Below are experts of layer 10 (counted from 0) of a mixture-of-experts language model. Rows are named router (the router's row for the expert), gate (a neuron's input weights, with its number), up (a neuron's input weights, with its number) and show model dimensions 0-127. Each number is 50 + 12 x the weight over its row's rms, rounded and kept within 0 to 99.
After each expert's rows: a language model's description of what the expert responds to. This comes from a sample of Wikipedia text that the model never trained on.

# expert 25
router:38 51 31 38 31 54 37 57 30 38 21 45 26 42 47 55 41 62 70 56 33 63 69 52 34 56 57 74 57 51 39 61 57 57 62 63 49 65 50 45 39 62 68 71 70 61 31 60 53 37 42 61 49 49 43 29 43 50 35 37 63 58 66 48 78 56 36 58 43 40 72 45 39 72 42 46 45 49 48 67 36 42 46 36 45 60 68 52 52 53 58 44 44 33 45 48 31 55 47 40 41 38 35 55 52 33 38 28 72 35 26 50 34 54 31 56 51 61 51 67 50 48 56 50 68 58 63 39
gate0:39 45 49 25 59 35 80 40 60 44 51 61 44 74 50 56 35 28 33 48 58 39 43 50 61 46 56 57 46 24 46 50 63 47 54 51 58 47 56 45 50 53 56 56 55 31 40 58 55 56 57 47 56 64 57 52 41 52 55 42 81 47 54 65 37 43 64 69 41 35 44 55 50 62 43 28 48 54 59 58 38 48 52 71 31 69 37 51 40 50 58 40 38 71 42 42 50 56 59 37 42 50 32 63 40 61 39 52 41 33 36 42 60 59 48 29 22 40 66 53 56 44 45 59 45 51 50 48
up0:28 40 52 58 44 34 39 58 54 57 52 66 59 58 67 69 60 55 44 61 30 45 52 61 66 65 39 36 76 63 43 32 30 55 58 40 37 43 55 63 48 54 65 54 46 60 46 61 52 51 32 53 49 44 38 53 61 46 54 51 56 69 56 69 50 33 48 51 46 71 53 30 59 60 56 38 56 51 57 60 55 46 54 49 50 56 52 45 12 54 31 50 37 61 46 47 67 39 56 70 61 68 55 39 52 43 62 50 55 35 72 59 41 49 50 47 73 44 52 45 44 27 45 58 46 51 52 51
Description: Place names with commas

# expert 37
router:29 42 35 52 39 50 42 73 41 46 42 30 30 52 37 62 54 53 56 50 45 36 62 34 44 41 47 60 50 55 48 53 79 57 48 54 53 72 47 54 40 38 72 48 53 28 44 64 48 39 48 75 53 59 32 37 34 34 53 45 60 40 49 42 50 66 40 49 45 46 51 52 52 74 41 55 47 45 54 65 41 55 26 35 30 59 72 59 44 58 51 31 49 40 58 62 40 58 58 68 35 32 41 59 47 61 35 20 55 26 42 50 25 63 42 48 44 66 44 53 40 43 54 51 54 42 67 40
gate0:79 54 60 59 48 26 52 63 63 51 35 43 56 58 49 55 43 42 45 53 60 46 37 57 61 26 74 49 67 49 52 39 57 45 11 54 57 64 54 35 46 62 42 52 28 32 43 44 48 68 64 60 39 79 60 59 37 72 72 55 57 34 69 47 67 58 32 53 55 55 49 50 53 43 77 42 28 67 47 45 31 65 45 46 60 69 33 55 55 49 55 51 55 40 66 58 58 51 56 69 51 60 45 45 39 55 58 46 66 67 62 27 56 33 30 61 39 54 50 20 30 72 47 54 47 56 56 41
up0:57 63 49 39 42 72 46 25 50 51 61 57 31 41 46 47 49 62 58 56 61 71 54 40 55 57 47 39 39 51 55 42 38 56 59 41 56 79 56 57 84 44 46 42 36 62 47 72 43 34 43 51 72 65 53 47 46 36 38 55 51 59 60 51 62 64 66 49 50 68 40 58 38 66 40 46 57 51 54 58 45 45 55 54 51 45 62 46 58 51 73 33 61 45 72 42 41 49 44 44 46 49 60 64 55 36 54 39 36 46 44 79 47 52 67 39 43 52 60 31 51 63 65 39 40 38 39 64
Description: Linking verbs and genus endings

# expert 19
router:40 49 34 54 44 54 51 62 52 43 27 37 34 47 55 67 40 59 62 41 47 46 57 68 35 35 53 63 52 52 26 55 59 55 62 71 56 74 26 50 47 53 50 53 41 54 35 51 47 37 49 54 38 41 51 54 51 20 56 47 76 35 39 58 54 62 38 47 22 37 60 42 43 69 42 53 52 29 51 44 43 31 23 49 49 60 63 32 48 63 47 44 47 52 56 54 31 66 54 77 29 47 37 56 60 48 40 34 52 52 36 58 20 70 31 49 41 65 53 54 44 49 60 49 52 35 59 31
gate0:50 31 48 47 56 29 65 51 60 52 35 47 72 51 63 68 35 63 35 58 51 48 59 40 45 58 73 56 54 40 70 43 18 39 48 62 39 49 55 52 46 62 76 61 61 51 45 55 41 58 47 69 54 56 42 47 27 28 60 51 40 66 46 45 72 42 50 43 39 56 59 52 54 69 58 41 67 49 68 68 59 45 56 53 61 74 42 59 65 79 53 44 71 25 55 49 45 61 53 55 55 53 34 51 51 39 32 37 82 44 63 62 46 58 53 52 24 58 49 32 50 42 60 44 70 38 37 64
up0:55 51 61 48 61 50 51 41 40 47 38 65 91 25 58 54 59 62 56 57 55 34 70 65 53 46 59 38 49 57 39 57 25 60 55 68 32 64 59 21 41 54 41 50 54 50 33 54 46 40 24 31 40 31 54 50 46 45 50 47 40 59 55 46 35 71 53 42 51 58 52 48 26 58 40 62 62 62 50 47 50 44 63 56 38 36 47 44 55 69 61 49 56 61 41 42 65 38 44 63 51 74 47 52 45 47 41 59 45 35 61 27 59 34 69 52 58 53 52 63 52 53 27 88 61 43 41 38
Description: Table pipes and quantifiers

# expert 6
router:38 49 53 43 46 53 40 61 32 31 33 54 39 56 50 59 41 45 60 35 27 45 68 58 40 32 45 71 60 61 36 59 67 86 56 64 42 66 43 42 68 60 70 72 68 52 45 66 34 53 50 57 36 65 32 39 39 43 34 40 54 27 48 41 49 48 38 68 44 54 42 41 46 65 34 64 45 42 54 62 49 47 47 22 52 58 66 49 56 46 53 34 46 42 62 48 37 50 50 69 41 34 37 60 65 75 54 32 51 32 31 48 60 69 39 44 46 86 46 58 31 56 46 56 63 53 49 42
gate0:46 68 47 56 38 44 71 52 29 46 36 49 59 47 47 70 47 47 34 62 43 56 33 61 53 46 54 38 53 58 41 62 48 39 27 37 50 59 66 53 32 75 28 70 55 53 53 42 55 46 52 72 47 53 49 63 53 37 47 46 53 54 30 44 45 67 46 41 47 47 66 48 45 24 59 56 23 58 65 34 30 56 37 24 51 57 41 59 35 56 69 86 55 40 62 46 41 50 57 43 46 45 50 46 54 40 44 38 63 50 50 34 45 26 38 40 53 50 55 46 62 37 65 35 45 61 73 47
up0:34 53 65 42 67 65 49 38 60 46 31 59 46 44 73 22 42 75 63 51 37 55 73 67 60 45 75 41 48 68 63 49 51 61 41 59 39 61 50 39 42 73 44 53 61 49 31 35 33 43 26 49 67 43 57 66 54 56 82 52 68 45 47 45 37 52 65 59 60 47 25 49 48 68 61 35 48 35 50 51 67 50 47 45 65 58 45 61 51 50 33 39 68 57 51 50 59 37 54 59 40 41 47 43 63 55 44 35 35 51 43 54 48 66 46 47 53 52 27 37 44 47 66 64 52 49 55 28
Description: Romance-language name pieces

# expert 34
router:46 38 52 52 26 64 26 71 31 52 38 48 30 40 52 50 54 68 58 44 18 46 63 51 37 55 56 62 57 74 31 79 54 69 45 71 47 62 46 54 42 57 45 48 50 55 52 48 51 61 45 56 23 53 47 51 53 39 42 49 56 33 55 57 83 53 43 59 58 35 64 44 45 60 44 45 47 27 46 55 38 32 33 30 33 40 66 43 60 53 69 32 44 42 60 53 38 64 23 56 38 43 54 66 55 60 36 37 46 18 45 44 36 67 36 47 57 69 60 65 36 47 46 53 45 56 55 43
gate0:52 54 38 45 60 48 59 51 37 40 56 57 63 42 44 21 50 41 62 60 42 49 31 56 56 40 38 43 45 58 68 72 50 52 55 67 38 35 63 50 52 52 41 38 34 61 50 60 50 70 41 47 52 53 50 54 63 52 48 38 56 65 43 55 48 60 42 64 52 34 71 83 40 43 20 66 42 61 39 43 48 33 36 62 25 51 40 63 63 49 62 40 52 28 43 49 62 60 39 52 46 50 52 51 69 54 48 51 55 49 51 45 44 63 36 47 41 36 46 65 60 53 54 69 50 43 60 75
up0:43 57 46 56 61 42 55 58 35 39 60 39 64 66 40 58 58 60 66 47 58 57 46 45 50 74 51 54 45 57 50 50 70 40 45 68 44 42 66 55 58 37 41 49 48 47 54 53 52 60 52 48 64 36 69 55 58 42 67 57 59 50 52 51 60 33 23 43 66 58 38 37 50 52 54 51 50 66 48 35 53 31 56 41 55 60 55 40 67 66 43 41 46 57 71 32 54 29 47 51 34 25 41 56 60 59 60 43 50 48 44 46 48 70 49 28 57 60 53 39 46 56 41 39 46 20 48 32
Description: Institutional and field nouns

# expert 0
router:51 35 49 48 31 68 18 65 37 48 39 29 42 47 49 68 49 47 53 48 44 61 47 51 52 49 59 60 43 63 30 53 72 60 47 61 51 64 42 41 41 53 64 68 59 59 46 52 49 49 50 59 36 41 41 38 47 30 43 49 63 40 56 41 52 58 42 48 46 53 67 54 43 71 28 50 58 44 39 51 48 39 29 33 49 73 61 54 52 58 59 46 45 48 69 72 21 52 43 57 49 21 50 64 61 49 37 31 70 36 51 50 49 72 35 61 54 56 58 60 34 47 70 70 51 55 77 31
gate0:64 43 60 51 34 53 70 29 53 32 41 44 50 52 40 51 35 49 42 45 47 67 53 56 57 50 43 68 39 60 44 59 34 28 29 53 29 38 60 43 53 35 62 58 45 41 54 60 25 47 32 44 45 59 37 62 48 40 43 55 58 40 68 57 35 33 56 21 56 49 31 39 57 56 69 74 58 33 49 52 50 58 64 57 65 47 40 55 28 64 58 35 35 58 58 53 53 54 42 68 45 58 51 56 40 42 58 49 53 51 75 55 54 58 76 40 58 56 65 52 45 50 49 33 54 41 35 46
up0:53 47 58 55 68 46 41 53 52 56 30 40 44 39 43 68 57 64 47 65 35 40 49 54 64 32 62 44 58 46 47 43 34 72 43 54 42 61 60 38 68 59 73 41 50 46 39 19 56 64 49 57 79 44 65 35 63 41 40 56 57 48 63 39 51 53 51 37 38 46 54 32 38 30 45 53 45 35 29 44 62 65 52 34 43 57 53 60 51 56 47 64 77 39 53 38 79 68 39 63 64 56 45 50 39 52 55 39 57 77 49 47 36 34 44 45 75 41 58 51 42 59 51 55 72 61 60 29
Description: Quoted speech, first person

# expert 10
router:38 65 37 49 41 51 48 65 38 52 40 33 43 45 41 59 43 65 63 57 39 42 60 50 37 43 58 48 58 49 45 76 56 76 50 67 49 75 44 59 31 60 62 58 53 52 36 53 31 41 57 72 39 59 32 45 41 35 46 34 42 38 60 67 49 59 42 53 40 47 66 43 32 68 47 50 64 54 57 45 45 40 29 53 48 73 47 45 48 58 63 46 46 39 55 59 43 59 38 70 44 43 38 51 60 59 33 45 58 31 52 40 53 59 50 66 47 43 33 62 44 51 56 61 51 64 62 48
gate0:66 65 58 49 56 50 35 53 53 45 42 62 60 45 34 73 30 40 51 63 39 40 38 42 49 64 68 38 30 45 27 44 30 47 42 39 52 51 44 55 62 45 58 36 53 50 54 71 54 54 46 46 49 43 55 55 42 37 77 50 43 60 40 61 57 56 53 45 39 32 61 65 63 49 49 52 60 68 48 46 63 47 62 39 31 52 45 32 66 57 54 66 36 36 58 78 52 62 55 54 42 66 50 71 55 27 39 45 40 16 45 58 39 44 55 49 33 64 47 40 73 49 42 52 26 57 42 54
up0:48 54 46 24 52 32 56 47 51 59 38 50 49 62 61 29 80 55 66 49 58 39 60 55 84 52 24 58 70 55 35 57 58 77 58 54 44 45 50 57 55 53 40 64 65 56 48 36 47 46 47 39 34 74 64 58 36 49 47 42 38 49 53 61 65 55 45 63 62 50 62 58 53 46 47 47 64 59 75 56 57 46 36 58 67 30 55 32 41 70 63 40 46 42 35 38 59 32 50 63 50 68 61 51 38 69 56 62 70 51 72 31 50 32 47 53 71 38 56 70 40 61 67 60 56 65 63 53
Description: Nationality and occupation descriptors

# expert 12
router:39 36 47 57 22 47 39 62 28 55 32 43 44 35 33 48 40 76 57 51 48 54 68 52 39 46 61 68 67 44 32 53 66 85 58 59 58 53 40 46 39 52 64 59 57 47 43 63 47 43 32 53 38 61 46 26 41 45 33 40 43 50 30 33 61 64 32 44 41 38 65 44 53 72 36 44 52 33 52 51 43 39 37 38 38 65 57 43 69 57 60 43 50 41 52 53 35 52 49 78 37 53 47 59 57 62 49 34 54 39 54 50 42 46 53 60 34 53 48 64 28 25 68 61 62 51 68 42
gate0:51 59 83 46 59 36 55 52 41 33 51 29 27 49 50 50 33 44 51 60 31 56 64 47 36 53 50 55 39 31 52 63 37 67 59 32 62 52 37 36 56 41 36 34 34 42 45 56 66 66 56 68 52 48 39 52 54 57 39 43 44 52 50 65 41 59 57 43 64 36 59 49 32 29 53 51 41 44 56 71 40 58 59 55 46 52 39 48 36 62 44 50 67 49 56 57 40 69 47 43 49 31 69 45 65 45 47 43 56 48 61 61 54 25 61 44 36 57 63 31 32 63 60 55 45 28 29 34
up0:62 34 35 46 20 50 42 39 61 31 58 70 52 50 55 44 48 64 46 34 53 41 51 62 44 49 48 68 53 30 45 43 49 43 49 60 42 62 62 37 41 52 59 52 42 39 50 48 27 44 47 54 61 49 52 62 65 45 31 57 40 42 27 34 30 50 53 69 49 43 62 67 53 45 42 72 55 60 52 48 73 47 56 60 39 31 43 57 36 41 60 61 63 29 47 65 60 42 58 49 49 40 63 45 44 54 49 32 60 55 45 72 33 56 41 53 73 58 49 56 49 63 70 48 48 51 52 50
Description: Subject-verb narrative glue

# expert 36
router:43 46 42 48 43 78 35 61 38 46 39 37 50 48 48 58 36 71 64 49 47 51 56 51 40 33 59 63 56 60 41 74 61 56 61 59 40 56 40 33 38 60 61 63 58 36 48 50 49 43 32 65 33 46 33 45 47 49 43 44 63 53 55 52 70 70 47 59 46 32 51 50 35 72 56 54 40 30 47 61 43 42 36 46 31 68 62 59 62 59 63 29 54 52 66 62 49 62 51 50 40 51 52 52 52 59 48 40 61 32 36 49 35 57 19 55 45 61 42 54 33 42 57 60 58 65 66 36
gate0:48 65 58 32 60 46 67 45 42 54 44 47 35 45 49 34 39 47 66 31 50 43 68 38 52 35 45 51 47 21 62 60 39 38 55 45 40 33 45 38 48 66 33 53 70 32 52 60 38 55 66 50 43 50 41 60 61 38 47 50 35 46 61 60 46 72 71 48 43 66 45 35 41 68 63 58 49 31 27 31 49 84 69 30 40 44 48 51 31 75 52 52 52 48 25 53 60 47 72 47 56 28 32 44 53 60 65 54 45 59 43 41 58 58 72 65 52 35 41 38 64 68 27 63 49 72 36 35
up0:47 51 30 52 51 41 53 28 52 63 46 43 73 74 45 31 36 64 46 43 43 53 54 29 53 51 55 39 38 65 65 63 59 43 22 53 42 43 57 36 64 53 66 81 57 43 55 43 43 34 59 21 46 70 69 39 59 52 51 61 39 51 23 50 45 70 58 49 47 49 61 61 58 55 48 45 50 55 43 60 18 68 32 57 52 52 59 52 35 41 34 49 64 42 62 52 43 47 70 66 69 41 56 47 50 59 59 36 43 64 49 48 42 73 43 46 59 68 55 74 40 43 38 47 41 54 40 40
Description: Plural nouns, noun suffixes

# expert 27
router:51 37 52 47 46 54 36 60 41 51 46 46 32 40 46 61 40 28 60 57 46 54 51 67 42 42 43 56 59 52 32 62 77 63 53 73 50 62 51 42 45 49 52 74 52 38 46 52 42 49 43 59 45 40 45 45 52 47 31 40 61 48 45 56 73 44 35 70 35 39 66 57 49 67 36 42 47 28 39 65 29 30 45 37 52 45 64 41 75 57 58 44 31 30 55 68 49 44 43 62 39 46 38 61 67 61 47 33 50 36 38 55 45 56 28 56 39 55 58 67 39 57 40 47 50 58 69 52
gate0:36 45 32 56 53 50 39 42 59 39 39 50 54 50 47 33 34 42 51 43 56 68 59 37 50 52 58 44 55 42 48 45 46 28 56 43 36 54 41 35 45 71 22 39 24 74 55 29 57 54 40 35 64 43 45 46 60 58 73 40 62 39 47 36 67 50 50 59 46 52 45 18 46 54 41 29 75 49 46 58 38 55 45 53 41 74 57 60 39 56 24 44 50 61 32 38 46 59 80 43 55 50 56 42 58 60 43 24 60 53 53 58 54 69 62 55 32 49 64 52 64 37 65 57 36 45 30 53
up0:50 67 49 76 48 44 37 58 34 37 55 54 49 39 67 52 45 20 44 25 28 63 55 51 36 43 50 31 47 43 72 44 34 56 53 65 38 56 56 42 43 75 50 62 45 57 49 53 34 42 37 37 59 39 35 67 63 43 66 44 55 39 27 52 81 48 52 63 50 55 30 31 55 65 73 37 30 52 49 39 46 41 40 54 59 49 27 58 49 49 19 56 50 70 49 48 34 69 52 45 47 56 31 39 71 50 49 35 70 32 42 66 49 41 56 55 61 64 50 57 53 69 64 48 37 50 43 73
Description: Narrative verbs and prepositions

# expert 15
router:22 42 42 48 38 76 33 72 52 48 25 35 41 21 60 61 54 59 60 64 43 70 65 52 36 50 69 50 48 47 45 60 52 82 51 72 51 70 41 54 37 63 54 55 56 43 34 44 56 50 52 54 53 55 43 50 45 54 49 64 74 52 65 58 47 47 36 53 28 50 59 42 45 68 40 48 43 40 51 55 31 52 40 30 40 60 56 43 64 53 38 26 51 47 57 58 42 53 43 53 41 31 44 51 37 75 45 22 54 49 48 59 36 64 37 62 40 55 45 59 38 40 68 66 57 52 57 45
gate0:65 70 73 50 49 49 51 53 51 40 59 54 49 38 59 54 30 37 66 65 42 50 48 58 77 42 48 64 48 56 48 47 44 31 49 47 49 65 57 14 52 60 79 56 53 61 49 47 46 62 42 43 30 52 55 53 70 38 31 68 60 59 53 34 56 46 38 38 68 63 35 44 26 59 49 76 44 21 45 55 57 47 54 49 47 54 69 50 53 76 61 59 54 44 69 64 41 48 54 57 68 55 42 49 58 58 48 38 73 41 47 35 45 57 62 54 58 60 49 64 43 59 53 52 43 40 33 39
up0:57 63 39 52 70 64 50 44 32 55 66 59 59 70 53 46 45 52 46 54 38 46 41 37 48 49 42 41 70 51 48 62 42 58 61 63 51 43 48 76 56 43 51 49 59 21 55 56 31 66 38 53 49 53 56 45 39 54 72 38 39 40 38 55 51 42 63 41 47 49 55 52 54 52 51 29 51 39 77 44 39 56 31 53 52 62 39 60 58 69 70 55 45 67 57 51 29 70 42 35 53 50 35 60 30 54 39 43 25 61 47 47 31 55 74 25 52 48 59 41 50 58 54 31 58 66 37 56
Description: South Asian and Asian names

# expert 29
router:40 40 47 56 35 42 26 63 47 39 46 55 40 37 51 51 37 73 50 38 28 73 56 58 26 63 41 67 56 38 49 67 63 71 60 62 55 57 48 50 40 53 61 66 52 50 55 66 54 41 51 49 30 69 42 42 47 43 44 42 51 37 53 51 55 59 47 46 39 38 69 50 49 68 35 60 59 45 35 42 52 53 51 51 52 51 54 31 61 58 78 30 12 50 68 60 51 50 35 67 43 35 51 50 50 65 44 51 71 38 47 53 46 74 43 41 31 59 41 61 46 56 55 71 66 74 49 37
gate0:58 37 50 38 71 48 58 44 51 44 23 52 69 55 48 59 28 75 48 44 55 46 82 49 58 35 55 49 40 65 40 60 57 57 58 47 63 66 82 63 58 31 40 33 53 26 65 62 59 74 64 40 64 45 45 50 49 37 53 68 50 39 63 63 63 37 45 51 32 60 58 45 31 46 51 56 71 63 44 55 61 62 20 55 40 69 58 49 61 40 55 58 29 40 62 39 43 59 43 57 38 38 33 49 40 61 53 46 40 46 61 56 74 37 66 59 64 47 34 59 40 51 52 58 52 29 48 68
up0:53 55 51 53 33 47 49 46 57 59 42 38 54 76 39 49 52 41 65 49 41 67 39 47 58 49 32 36 55 45 68 44 51 23 65 69 48 40 55 40 21 40 44 71 37 56 52 57 57 60 57 43 29 68 39 52 48 72 55 41 40 54 28 39 42 43 31 52 60 63 38 69 51 51 54 44 44 55 33 74 39 54 52 45 53 55 45 64 64 54 47 36 43 63 48 63 44 43 31 59 53 61 46 47 60 68 54 66 52 52 59 21 56 35 50 54 46 45 51 39 45 62 41 31 43 50 39 41
Description: Short pieces and years

# expert 39
router:47 25 29 57 42 61 44 57 36 37 31 45 28 45 45 45 37 59 75 38 36 52 53 77 42 52 54 76 52 54 31 67 67 84 58 54 72 50 55 53 36 62 68 56 69 32 38 62 46 61 42 76 48 61 31 42 37 42 32 54 39 50 53 50 53 44 28 47 48 54 59 33 68 54 39 51 42 53 53 54 49 28 32 49 32 55 43 52 56 50 55 35 54 43 73 45 33 66 31 40 59 45 45 61 57 61 28 44 43 37 50 47 33 44 11 67 38 58 48 60 36 52 50 58 62 55 56 39
gate0:64 78 56 40 79 70 70 46 44 55 26 43 58 85 50 51 53 50 39 59 59 36 38 45 42 43 35 67 57 60 47 42 36 40 35 32 58 58 42 45 58 53 63 61 58 58 46 49 35 51 19 69 39 63 57 52 35 45 59 55 55 45 44 49 56 29 57 50 32 60 37 45 45 62 35 55 64 37 59 58 75 53 51 44 39 49 55 43 40 41 52 46 34 50 43 65 44 43 63 40 24 58 61 43 56 47 43 57 65 36 46 57 62 33 55 31 56 56 58 51 44 39 43 25 42 41 56 48
up0:63 74 47 38 64 63 62 42 28 50 64 53 77 75 39 42 49 56 52 45 49 47 45 57 46 50 42 52 44 57 45 54 41 27 45 45 59 43 52 50 60 42 31 53 51 55 49 47 25 37 21 56 49 46 72 57 47 40 43 46 45 35 54 51 55 47 73 60 46 69 57 42 37 58 40 60 43 26 71 71 65 42 43 37 21 37 65 28 54 62 63 59 57 35 58 57 57 41 53 54 33 47 49 63 59 25 62 43 52 49 51 54 27 37 58 65 58 45 62 57 50 42 63 50 40 46 57 34
Description: Capitals after line or bracket

# expert 2
router:53 52 39 55 40 56 26 74 26 31 32 43 38 44 38 48 52 45 69 52 40 51 67 50 44 59 74 67 57 51 31 51 50 39 47 73 57 61 45 56 47 58 68 62 57 51 60 68 51 41 58 61 47 55 38 39 32 42 36 40 64 33 43 78 52 61 35 63 31 38 48 58 54 52 33 39 49 49 52 45 42 34 52 56 50 47 55 55 54 58 62 50 23 36 65 60 38 68 46 72 39 36 39 63 72 50 34 40 61 24 36 57 32 63 38 54 45 71 34 68 45 49 52 68 53 46 56 44
gate0:47 39 35 63 77 31 65 62 40 49 22 36 42 63 42 60 55 51 64 44 47 65 44 67 42 66 34 45 36 25 42 41 31 50 50 56 45 55 65 64 48 60 57 64 52 67 45 44 65 46 44 51 61 84 59 42 31 62 65 31 53 40 55 46 40 57 49 61 50 46 39 42 46 48 64 47 60 47 33 56 66 37 78 51 28 43 39 34 46 77 60 46 75 44 54 44 40 47 68 48 29 44 09 50 36 37 55 53 59 34 43 43 87 58 59 35 56 42 44 51 50 38 58 47 48 46 49 72
up0:59 49 44 55 53 56 45 60 65 19 52 68 37 41 44 50 36 52 48 36 57 68 50 51 54 62 45 69 48 60 45 45 53 52 49 46 56 51 41 36 48 59 27 52 41 43 53 57 42 56 72 77 57 42 59 49 41 34 36 62 28 51 34 45 53 58 39 57 52 53 58 61 56 51 63 66 36 43 61 41 29 49 41 37 42 71 31 80 40 53 57 75 48 43 22 47 42 67 62 34 52 57 57 46 45 61 51 59 52 63 44 37 47 63 31 51 59 64 66 48 51 67 55 66 35 53 60 63
Description: Date/place slot separators

# expert 5
router:32 50 41 62 37 54 50 77 45 40 47 45 30 51 60 55 63 47 53 40 35 42 53 58 32 57 70 47 36 42 38 71 66 54 38 57 63 69 52 49 36 39 58 57 62 46 44 50 38 34 56 55 25 72 42 24 52 37 32 48 65 43 58 63 60 49 41 65 34 38 69 36 53 53 34 50 64 36 44 53 37 30 49 29 43 55 74 59 42 57 61 52 40 44 54 46 44 66 33 63 50 40 31 55 55 45 52 56 50 39 52 28 32 51 47 60 46 57 48 56 54 42 64 58 45 57 71 42
gate0:42 28 46 73 70 53 45 44 55 40 71 38 48 51 59 51 33 56 56 69 56 50 50 28 53 29 58 66 44 64 61 59 56 58 56 44 40 71 48 52 43 45 53 59 71 46 67 50 68 62 49 48 48 33 55 59 37 38 44 62 74 46 53 37 58 51 42 48 70 54 43 41 38 63 57 66 37 41 54 61 29 59 60 65 61 44 47 45 20 49 42 28 37 58 46 27 64 53 51 54 49 67 57 49 58 51 72 61 62 37 61 45 62 53 45 47 40 62 66 47 38 46 67 41 52 28 40 60
up0:35 56 42 56 49 46 32 49 42 64 43 69 45 66 61 31 31 51 71 37 44 57 51 40 63 55 57 65 46 74 52 69 56 52 48 58 56 52 44 47 41 65 43 44 71 61 71 36 37 45 70 30 44 43 57 44 52 64 74 71 27 37 56 38 68 33 62 57 46 34 50 17 45 55 59 69 38 40 38 47 21 64 55 58 55 67 43 58 49 58 51 60 48 52 59 51 32 61 49 58 30 50 51 76 42 49 52 51 49 47 61 49 74 58 48 54 36 76 39 82 65 60 39 50 50 48 56 55
Description: Sports tables and debuts

# expert 38
router:36 43 42 66 45 63 45 53 41 44 33 22 40 44 40 49 64 54 59 44 53 32 60 67 29 61 67 77 61 64 28 53 58 53 70 64 62 63 36 68 50 41 55 46 56 36 32 71 38 49 49 67 38 66 43 43 24 51 41 46 56 23 63 58 57 53 36 56 54 48 54 50 25 58 45 60 56 39 55 70 30 33 44 47 36 60 61 51 55 54 58 32 33 41 56 63 46 64 26 60 49 43 43 59 62 63 33 45 54 32 43 45 52 49 55 53 47 55 51 53 29 31 71 51 48 38 65 28
gate11:42 38 64 48 54 42 47 28 47 58 38 48 44 67 45 50 52 47 56 51 63 36 27 59 53 44 54 61 38 57 44 53 45 46 63 22 50 52 70 32 50 58 62 71 47 68 73 57 73 47 50 46 41 24 78 55 68 55 55 46 47 40 70 53 67 64 45 50 39 55 61 48 36 53 46 43 56 28 34 55 27 52 58 35 76 46 57 57 40 43 27 32 62 60 42 39 35 46 50 59 45 36 32 53 53 54 34 40 61 53 67 36 69 34 53 24 60 65 31 77 49 27 30 43 37 56 30 50
up11:40 50 61 23 34 40 53 68 44 44 69 40 49 49 70 53 41 51 35 45 62 41 56 46 57 54 55 49 49 51 45 57 51 49 55 52 69 46 47 54 50 53 68 30 27 65 42 41 58 42 55 43 87 37 39 35 50 45 53 49 22 39 56 66 73 41 16 56 44 37 41 46 40 57 48 28 47 49 54 47 65 45 29 59 55 50 40 66 16 48 39 55 59 49 49 46 39 55 63 22 65 45 44 18 52 37 46 15 48 32 58 66 42 55 41 57 50 43 30 34 50 71 32 40 52 37 23 60
Description: Names after role markers

# expert 23
router:43 46 38 52 33 63 56 65 43 45 40 34 30 51 41 54 51 48 43 60 50 48 48 67 42 57 53 62 57 51 44 67 64 63 54 58 57 60 46 47 44 54 69 56 69 38 33 66 46 36 52 70 47 62 31 32 37 37 45 55 65 34 47 59 64 54 35 62 41 36 61 46 41 73 43 53 46 39 50 55 27 40 33 48 38 61 56 38 56 47 62 46 52 48 60 55 38 74 44 60 43 38 37 65 58 44 26 38 55 32 38 40 36 66 23 60 34 67 65 63 25 49 58 49 55 57 59 34
gate0:55 32 55 44 38 69 39 32 43 45 62 41 31 39 37 41 34 53 55 56 56 41 48 26 47 64 29 32 55 45 57 50 28 43 49 44 39 70 45 58 63 64 48 51 48 47 51 48 71 52 46 35 48 39 53 49 46 44 32 54 59 48 60 77 53 59 34 60 41 34 49 60 53 13 48 59 57 45 60 48 59 51 59 60 49 51 45 49 56 44 36 38 48 41 70 65 50 67 61 63 66 47 53 63 13 62 41 60 14 48 62 65 49 54 31 62 42 42 33 41 22 40 69 56 30 41 46 53
up0:57 66 41 58 36 41 63 63 66 47 52 59 62 44 68 61 60 41 60 58 28 70 42 72 59 41 65 53 48 60 58 58 56 44 59 41 39 24 61 45 16 33 59 59 34 72 56 55 35 29 44 57 34 63 53 67 64 51 46 54 41 37 48 43 30 47 70 43 66 52 47 55 38 68 47 67 54 52 37 47 38 65 42 53 73 43 42 48 27 49 58 57 59 56 49 44 56 52 45 70 79 46 39 64 77 54 50 49 47 48 42 51 65 61 60 51 42 51 68 66 55 55 51 48 43 51 75 49
Description: Prepositions in expository prose